From a checkpoint of a small mixture-of-experts model trained on Wikipedia: width 384.
Below are experts of layer 4 (counted from 0) of a mixture-of-experts language model. Rows are named gate (a neuron's input weights, with its number), up (a neuron's input weights, with its number) and show model dimensions 96-191. Each number is 128 + 24 x the weight over its row's rms, rounded and kept within 0 to 255.
Before each expert's rows: "gets" lists some tokens that make up at least twice as much of what it gets as of all text; "comes after" lists some tokens at least twice as common just before its tokens as in all text. This comes from a sample of Wikipedia text that the model never trained on. Tokens count by the router's weight.

# expert 34
gets: "|", "\n", "- ", ")", "201", "=="
comes after: "- ", "201", "\n", "(", "200", "202"
gate3 [139  80 136 116 127 155 118 111 142 114 122 170 138 148 103 135 126 133 122  73 125 136  77 120 103 130 116 135 114 158 126 150 176 135 148 161 105 109 129 134 131  67 114  99 147 115 111 111  95 150 118 131 165 143 123  97 111 112 142 127  94 160 129 149 116 114 160 113 141 133 107 152 122 108 106 158 123  90 125 111 140 140 110 143 119 111 127 163 114 115 139 121 168  95 119 163]
up3 [148  68 126 155 147 124 155 139 147 137 115 107 125 103  92 135 114 135 158  95 165 145 121  84 115 115 110 128  62 151  98 149 155 110 119 120 125 154 156 128 137 119 140 141 121 124 126 135 133  88 115 135 199 120 116  99 135  92 128  84 147 128 170  92 119 132 162 140 140 120  98 144  88 146 139 135 116 128 118 146 129  93 165 129  86 134  85 149 142 162 134 147 191 127 128  98]

# expert 25
gets: "\n", ". ", "\n\n", ".", ", ", "|"
comes after: ".", "|", ". ", "==", "\n\n", ")"
gate0 [145 134 114 175 129 134  98 144  52 131 145  98 146 156 157  95 129 147 138 144 180 124  87 104  89 103 117 142 114 113 140 115 136 149 114 200 105 106 148 128 121 148 139 159 161 102 145 147 146 120 138 105 145 148 135 119 113 157 187 200 144 114 166 154 148 127 104  97 131 130 137 126 132 145 125 136 120 128 161 156 142 130 122  97 158 138 148 112 134 149 127  97 155 183 103 150]
up0 [139  81 167 134 131 141  87 105 126 137 158 154 130 130 118 145 165 149 175 154 119  91 139 133 116 104 140 145 155  74 109 139 150 152 125 147 150 135 147 121 146 152 118 153 171 128 113 137 190 115 144 143 130 154 109 102 137 143 177 153 106  93 150 140  93 115  83 105 145  89 143  91 158 152 122 153 111 141 129 145 174 120 121 103 118 127 145 132 114  92 144  96 144 141 120 173]

# expert 52
gets: ") ", " ", "\" ", "0 ", "1 ", ")"
comes after: "| ", ".", "–", "°", "; ", "/"
gate0 [155 119 118 143 119 112  88 136 116 125 114 108 126 114  95 143 138 120 111 143 102 109 124  91 139 161 103 128 120 116 101 163 130 168 116 106 125 182 107 116 124 108 107 116 135 144 173  79 134 131 101 148 135 142 129 119 143 106  98  95 117 101 114 102 130 131 138 156 165 158 111 113  74 151 132 119 156 124 125 100 138 158 147 112  57 137  93  83 123 103 113 153 118  96 143 133]
up0 [145 142 143 115 156 108 149 106 102 114 149 115 161 108 166 151 110 172 128 160 143 140 143 125 156  84 168 151 129 114 143 122 143 125 132 158 136 111  89 130 138 102 128 145 116 116 128 139 185 106 145  86 119 123 152 139 112 160 157 116 126 117 153 115 156 121 129 129 119 152 184 129 123 133 136  99 118 107 118 148 129  98 133 139 150 111 171 138 114 115 151 100 158 107 104 136]

# expert 39
gets: " ", "0 ", "1 ", "% ", "2 ", "o"
comes after: "| ", ".", "–", ":", "′", "al"
gate3 [122 161 112 152 129  70 155 129 170  94 143  92 132 129 126 117 126 123 133 106 156 136 153 148 127 130  77 127 135 121  84 148  93 109 118 117  93 128 111 150 132 112 172  83 124 139 129 113 145  87 107 120 142 138 118 162 150 104 160 109 111 140 157 132 141 115 107 129 141 109 151 154 102 157 131 100 125 121 115 100 168 147 122 140 136 135 114 157 157 135 152 120 107 161 124 149]
up3 [ 88 114  89 136 118 165 119 141 149 179 132 165  98  87  99 134 139 146 124  76 144 107 134 150 173 120 143 115 137 116 135  92 129 143 136 139 118 108 119 118 140 145 130 141  95 145 103 137 106 137 138 120 136 125 105 120 131 136 155  76 132 151  93 101 161 135 100 120 143  93 107 147 122  99 133 141 116 124 162 121 152  80  84  86 129  80 142 159 110 146  94  97  96  80 157 108]

# expert 11
gets: "| ", "- ", "\n", ": ", ". ", "; "
comes after: "\n", "|", ")", ".", " ", ") "
gate0 [170 111 101 153 103 141 151 142  89 147 136 125 134 129 154 123 136  92 125 112 152 129 104 105  84 114  98 110 144 159  75 169 115 130 125  87 119 166 142 113 116 178 135 141 127 116 152 202 137 132 138 171  66 115 115 119 142 125 114  95 120 129 158 111 142 118 127 163 126 152 178 130 122 130 138 179 157  88 124 113 132 157 100 152  90 121 134 126 146 152 169  97 137 140 109 135]
up0 [113 136 112 134 102 108 130 128 126 147 161 184 147 121 124 135 133 110 136 123 110 138 118  98 105 142  93 101 134 120 119 108 129 163 121 104  98 105 121  93  70 140 151 154 108 142 107 113 171 145 122 129 120 139 118 127 108 142 110 138 154 113 130 148  86 105 152 162 114  98 106 171 123 141 111 151 169 119 112 147  95 123 143 132 153 133 129  83 122 160 121  83 140 142  85 133]

# expert 55
gets: "| ", " ", "by ", ". ", ": ", "; "
comes after: "| ", "\n", "|", " ", "by ", "0 "
gate0 [151 130 137 114 131 158 125 126 163 131 117 170 125 125 130 134 124 169 139 143 131 102 148 157  84 114  56 151 109 125 124 103 107 144 123 114 123 143 137  86 104 134 126 158 142 103 135  91 172 126  97 159 118 107 119 112 153 160 136 126  72 117 138 152 111  76  73 137 133  88 110  94 172 141 108 120 126 141  96 100 101 131 122 123 128 135 102 103 120 115 136 138 117 118 137 125]
up0 [141 177 130 101  99 153 122 131 169 118 101 150 124  91 109 105 118 126 160 124  99 122 122 177  82 132 125 141 134 149 139 132 105 115 142  77 133 112  75 113 124 147 119 167 146  76 123 105 151 168  78 125 102  89 101 112 130 124  95 126 128 146 102 166 166 108 111 122 128 161 131 106 143 121  71 132 120 123  95 163 119  87 119 130 102 124 108 132 128 108 112  96  84 120 115  79]

# expert 37
gets: "\n\n", "==", "\n", "-", "===", "- "
comes after: "\n\n", "==", ".", "|", "===", "\n"
gate0 [119 159 116 157 134 118  75 134 108 154 111 148 121 114  73 113 138 143 130 111 161 117 120 118  84 152 144 113  84 162  75  54 105 117 118  93 151 130 131 131 130  80 161 121 109 147 126 172 162 131 108 107 136 143 145 120 120 164 150  83 129 156 128 116 163  89 148 124 160  99 123 142  67 129 119 132 150 148 175 133 104 124 114 110 117 149 140 118 130 127  99 155 118 143 121 150]
up0 [111  95 107  98 141 153  81 187 111 129  81  80  89 166 103  94  93  92 103  74 124 118 171 133 108 104 137 147 108 151  94 133 112  99 145 105  91 135 160 149 130 102 146 102 143 117 157 128 127 138 142 134 117 135 163 101  98 108 148 115 120  90 133 158 125 105  78 126 127 148 122 126 109 164 158 101  76 158 172 135 117 132 118 116 125  78 155 153 117 172 119 118 106 121 110 177]

# expert 10
gets: "\n", "that ", "T", "S", "M", "K"
comes after: "|", "- ", ", ", ": ", ". ", "\""
gate0 [150  86 102 127 131 116 142  95 167 113 126 114 103 124 134 138 131 145 124 152 123 155 133 115 103 136 141 114 126 111  99 123  70 126 110 153 154 115 142 120 131 165  96 111 152 137 111 113 133 129 126 107 132 113  94 133  79  92 148 108 131 114 166 136  82 158 139 136 173 153 116 133 149 118 122 181 150 121 126 118 135  92 104 132 122 170 127 164 115 159 120 144 158 151 114 114]
up0 [139  99  95 136 150 107 164 114 165 107 132 111  82 150  97 156 105 142 102 137 113 182 135 137 120 131 175 132  99 131 140 147  97 108 121 161 108 123 140 106  70 136  83 114 101 152 112 113 130 147 108 115 136 144 103 143 121  70 146 153 153  83 144 161  90 141 166 157 191 139 115 114 154 142 146 176 163  98 147 100 136 107 102 130 118 162  85 127 140 163 131 134 135 139  93 106]

# expert 28
gets: "the ", "a ", "The ", "and ", "-", "s "
comes after: "of ", "'", "the ", "in ", ". ", "for "
gate3 [132  87 161 122 126 133 161 133 132 118 159 128 138 127  94 132  82 106 154 174  92 100 148 137  99 115  98 146 104 168 139 129 142 122 112 173 105 149 110 166 108 122 128 103 173 133 148 142 141 144 111 120  94 195 131 135  90 136 113 164 144 114  92 110 114 128  97 136 136 134 151 136 129  87 115 107 137 156 108 131 115 112 115 151  86 137 118 132 120 110 148 160 152 124 120 100]
up3 [133  80 119 181 103 161 131 140 145 123 129 128 120 164 139 148 141 109 134 126 110  90 121 164 120 106 115 102 118 166 142 114 152  93 135 121  93 116 124 110 105 123 130  97 142 100 162 108 130 129 118 112 115 204 131 143 162 153 121 144 173 117 150 112 103 107 117 118 118 137 136 112 147 135 132 125  93 123 137 131 139 131 128 141 100  71 165 117  88  90 164 147 145 137 110  97]

# expert 23
gets: "the ", "The ", "201", "a ", "200", "202"
comes after: "the ", "of ", "in ", "'", "to ", "for "
gate1 [126 152 138 151 102  98 140 106 106 146 121  82 124 107 152 100 178 120 150 142 108  85 133 100 130 153 146 102 119 144  76 110  72 121 103  85  88 131 157 110 165 102 124 110 115 142 125 100 134 142 100 134 131 168 147 113 140 114 122 155 131 165 124 142  72  82 179 132 121 136 156  91  67 135 129 120 122 109 123 154 123 111 167 151 161 112 115 118 145 111 107 133 137  92 150 163]
up1 [120 124 144 130 100 117 148 160 117 139 128 104 114  98 147 130 131 144 162 168 126  84 149 131 149 141 153  91 115 159  69 115 109 114 128  80  84 131 116 116 170 115 160 128 135 155 143 148 153 107 102 143 100 175 118 132 154 124 162 132 144 144 117 167 112 107 162 122 130 156 130  85 114 111 145 130 136 117 132 145 131  90 162 160 153 165  77 104 140 137 144 118 143 112 139 172]

# expert 51
gets: "in ", "(", "the ", "In ", "on ", "from "
comes after: "in ", "(", "In ", "on ", "from ", "On "
gate3 [113 136 154 129 126  99 142  96  79 107  92 156 146 164 108  83 116  88 137 164 132 117 142 151  97 153 112 121 101 130 154 124 132 107 112 174 135 177 146 106 108 129 113 101  93 122 121 137 164  94 129 142 118 113 124 137 104  91 117  72 160 117 131 151 100 137 111 161 144 116 155 150 108 146 131 135 105 129  96 158 127 122 101 129 155 162 107 120 130 107 117 116 121 134 146 101]
up3 [157  80  84 156 112 155 123 164 134 149 133  61 131  92 137 166 126 127 149  96 147 166 118 106 154 145 139 115 154 145 146 134 149 147 186  96 126  87 113 151 114 138 140 107 160 142 136 125 139 111 128 172 104 135 126 120 122 111 126 168  97 135 121 147 143 123 186 115  86 145 117 152 116 129 122  95 112 178 103 146  77 149 143 116 124 104 143 183 131 174 110 101 154 140 162 121]

# expert 30
gets: "| ", "201", "200", "; ", "- ", "202"
comes after: "\n", "| ", " ", "0 ", ") ", "1 "
gate0 [149 192 124 132 172 153 161 111 131 120 142 129 106 129 179 145 108 155 147 108 137 148  89 133  72 132 139 161 120 130  98 143 120 118  74 139 132 161  99 151 132 138 152 123 110 117 102 145 127 142 131 129 118 118 113  99 126 133 137 147 143 109 108  98 107 125 125 127 154 170 100 130 144 101 147 129 145 169 147 115 117 109 151 127 102 126 101 133 113 160 146 112 160 122 122 122]
up0 [166 158 130 122 122 109 124 125 136 127 103 121 112 111 122  86 187  95 138 134 149 130 100 122  70 124 127 113 118 130  94 131 108 125 116 120 128  95  99 146 134 125 146 157 127 114 155 106 120 143 134 101 108  57 140 139 154 115 108 153 124 118 136 129  95 153 130 147 173 153 144  98 115 131 113 132 180 150 122 109 124 185  91 148 165 152  99  93 102 171 129  95 135 112 131 138]

# expert 29
gets: "\n", "was ", "is ", "as ", "a ", "\n\n"
comes after: "was ", "|", "is ", "as ", "he ", ")"
gate0 [128 140 145 156 171 148 180 168 136 104 149 139 145 146 132 119 121 116 144 139 123 160 162 132 102 130 119 137 170 143 127  71 161 134 162  67 115 122  98 128 104 118 123 169 118 134 157 142 134 161 122 151 167 108 134 157 124 164 180 118  91  99 129 126 127 112 122 151 145 153  78 144 166 133 136 182 129 104 157 132 115 172 113 141 105 138 115 104 131 126 104  97 162 135 149 144]
up0 [127 125  87 131 136 132 152 112 140 130 105 114  86 144 110 133 100 137 136 137 106 145 138 110 112  90 150 116 136 158 104 128 138 109 150  76 146 110 108  90 123  82 120 132 138 145 144 142 116 145 134 120 138 134 150 166 130 182 133 119 129  93 131 125 154 121  93 128 142 146 108 137 113 112 101 107 167 109 161 136 153 168 136 111 120 148 152 109 114 119 155 140 155 125 120  97]

# expert 27
gets: "the ", "of ", "The ", "-", "- ", "New "
comes after: "of ", "the ", "\n", "The ", "in ", "for "
gate1 [129 170 109 132 117 154 132 133  70 144 130 153 126 172 118 122 160 145 124 156 135 105 139 145 121 109 111 142 149 132 109 173 130 132 185 143 116 128 152 108 117 101 130 161 154  88  92 151 118  73 120 180 136 140 123 175 107 125 110 110 110 110 185 111 138 158 135 141 135 146 135 115 137 150 135 121 118 133 152 121 123 169 127 120 104 127 160 137 138 142 108 122 135  96 153 128]
up1 [ 97 151 133 135 161 145 142 112 153 131 140 114 120  76 143  86 143 156 113 104 119 160 141  96 155 140 108  73 131 107 181  82  96 136 102 163 136 110 112 129 106 131 132  84 121 131 111 129 139 152 170 108 117 119 137 143 158 100 124 147 166 148 129 114 132 129 105 126  94 117 118 109 104  98 150 163  90 144 148 121 124  93 188 146 139 102  99 142 121 147 175 158 135 139 111 124]

# expert 12
gets: "| ", "- ", ": ", "; ", "\n", " "
comes after: "\n", " ", "0 ", ") ", "1 ", "\n\n"
gate3 [154 133 143 127 116 122 135 133 108 119 142 104 179 131 100 174 104 123 180 142 133 120 110 140 119 134 114 159 125 135 126 139 129 169  80 147  58 137 135 129 139 112  87 114 104  80 140 102 132 161  90 141 112  86 143 140 155 106 138 133 141 133 149 133 141 142 102  92 141 184 103 104 116  99 125 150 129 157 133 126 149 118 144  90 144 134 107  85 126 173 148 108 148 126 117 143]
up3 [103 105 134 117 178 139 137 148 131 111 156 151 174 127 129 154 125 100 194 133 122 137 119 110  94 112 137 125 126 126 143 173 133 167  96 156  86 129 153 124 166 104  97 135 122  96 137  49 143 133  93 123 138  98 153 142 148  67 110 171 174  96 133 114 122 117 143  90 123 153 111 165 165 131 131 142 118 160 138 145 127 135 122  89 140 113  79  94  93 158 127 138 160 171 134 134]

# expert 54
gets: "| ", "(", "- ", "; ", ": ", "R"
comes after: "\n", " ", "(", "0 ", ") ", "1 "
gate3 [134 130 153 102 140 132 161 152  86 121 140 192 121 119 166  93 170 142 165 138 148 110 108 139 160 176  89 162 135 114 133 135  77 133 131 150 148 124 139  96 142 115 170 122  88 119 120 117 126 139 133 107 140 128 142 119 116 145 115 105 142 136 112 176 102 155 157 158 141 110 136 146 124 122 123 119  84 139 137 155  94 105 110 109 121 158 126 141 156 133 133 131 133 114 136  87]
up3 [137 139 110 111 176 122 156 104 106 134 160 191 118 126 134 121 164 153 154 146 123 142 128 132 167 161 113 152  86 131 119 139  72 153 172 161 147 119 124 159 159  88 156 124  81 113 126 141 112 117 132 152 156 188 151 125 104 140 152  98 126 156 137 152 117 154 106 114 124 141 106 161 118 130 151 113  72 172 119 147  88  84 128  87 132 169 138 128 173 115 144 124 156 117 136  95]

# expert 7
gets: "\n", " ", ". ", "\n\n", "1 ", "0 "
comes after: "| ", "|", ".", ")", "\n", "at "
gate0 [ 88  77 132 153 124  82 153 129 112 182 185 162 127 122 162 107 114  95 145 107 165 134 111 159 145 177 102 139 114 143 119 133 108 157  76 145 102 155 169 110 143 150 131  74 121 156 100 138 148 103 167 113 154  96 153 106 133 116 130 118 167 128 147 133  94 132  92  81 142 138 163 126 112 139  94 101 106 127 122 119 131 128 128 104  97 103 144 164 124 118 119  99  98 160 154 150]
up0 [103  94 121 146 126 102 104 141  98 186 144 125 108 135 161 138  98 127 112 123 146  91 121 165 117 146  95 165 120 132 120 132 111 166 106 147 119 128 159 118 136 145 141  88 109 146 108 116 134 127 168 135 143  89 156 136 141 126 117 148 141  90 143 140  92  99  95  77 186 136 119 130 110 160  95 107 128 140 118 122 143 143 126 102 116  87 134 167 106 121 124 124 115 115 134 151]

# expert 36
gets: "a ", "an ", "-", "first ", "A ", "er "
comes after: "a ", "his ", "an ", "s ", "-", "as "
gate3 [115 164 129  93  86 138 167 122 118 104 107  88 183 150 131 144 114 125 101 127 145 174 124 126 132 111 107 130 142 140 124 158 103 131 128 146 122 141 155 110 142 151 143 126 106 117 141 115 129 118 128 135 119 130 122 138  86 141  79 161 151  91 169 144  99  85 128 114 145 112 160 108 119 110 150 129  86 131 122 153 136 131  98 134 132 142 140 142  61 150 163 138 163 137 115 139]
up3 [143 142 150 101 106 144 135 120 140 135  94 111 170 144 116 159 114 119 111 158 132 176 130 168 111 147 101  97 138 145 132 124 133 133 124 155  76 120 197  74 162 139 151 161 130 102 116  92 100 138 105 128 124 151 111 126  83 137 136 149 126  77 144 100  82 123  82 115 113 125 109  65 135 103 145  85  99  94 153 118 101 124 111 139 139 151 127 178  71 149 127 133 140 153 124 135]

# expert 47
gets: "the ", "s ", "The ", "his ", "S", "B"
comes after: "the ", "'", "of ", "and ", ". ", "- "
gate3 [172 142 101 118 130 127 153 132 142 113 147 101 105 149 101 138 150 147 100 158 102 107 131 173 130 116 111 203 143 152 119 162 109  95 123 117 141 114 116 114 123 106 111 112 143 127 135 157 152 116 144 142 123 155 128 152 151  76 181 122 142  82 137 154 146 146 147 120 112 119 122 122 105 173 146 152 140 143 125 131 128 118 148 171 107 181 170  67  77 158 158 102 117 123 112 123]
up3 [130 139 146 118 151 110  86 114 125 139  91 132 169  99 159 134 150 137 178 110 170 130 103  86 127 136 115  79 134 108 131  75 127 159  93  94  88 154 127 127 165 155 151 156 124  90 100  80 121 147 128 149 105  98 127  91 135 124 143 128  75 161 122  99  95 115 140 117 168 141 159 119 114 128 152 149 110 136 167 130 120 109 130 154 154 145  74 132 161 107 116 172 131  93 118 183]

# expert 35
gets: "(", "\n\n", ". ", "\n", "\"", "- "
comes after: "(", ".", "\n\n", "\n", "==", "|"
gate0 [ 97 145 145 105 121  92 150 127 102  88 156 120 122  86 116 134 119  96 155 147 155 133 148  88  96 127  88 131 127 146 110  92 130 132 118  75 137 164 205 102 126 136 143 142 152 104 137 141  63  96  82  91  80 151 142 136 150 155 136 116 165 127 105 128 127 135 139 121 114 144 134 112  67  98  98 145 107 144 127  76 130 126 169 128 169 117 135 123 163  97  95 115 114 143 120 137]
up0 [ 96 115 115 100 116 128 108 103 139 126 146 103 135 135 128 128 103 126 109 129 144 133 113 140 117 137 165 111 137  90 121 128 138 152 135  93 109 166 116 144 149 138 128  89 163 107  84 135 111 126 123 119 171 153 163 160 115 116 100 143  97 147 140 124 128 123 110  99 118 166 113 149 108 145 135 135 151 142 163 176 168 176 143 113 114 114 126 147 105 104 107  86 156 136 106  97]

# expert 58
gets: "201", "0 ", "200", "0", "1 ", "1"
comes after: "| ", "201", "200", "202", ".", "199"
gate6 [108 143 171 159  86 137 161  95 120  95 108  98 110 143 184 118 148 128 160 168 138 146 112 101 127 157 161  95 121 181 106 127 113 126 120 171 147 103 124 142 130 120 118 146 170  98 138 168 164 146 103 163 114  86 136 148 147 100 119 124 146 124 110 149 149  98 120 112 111  99 142 136 105  85 132 122 118 124 133 125  82  94 124 176 152 123 141  69 126 124 130 167 135 145  74 157]
up6 [155 132 145 122 135 105 134 120 129 145 153 120 128 121 115  99 122 183 156 134 119 154 120  75 119 108 140 167 114  97 114 137 151 167 101 163  82 118 142  95 137 131 136 123  85 161 114 116 136 105  90 106 140 153 162  95 144 148 133 122 131 128  90 121 139 115  76 106  94 161 160 136 159 114  95 130 123 137 128 112 134  83  93 102 146 142 184  86 101 125  84 113 159 118 153 139]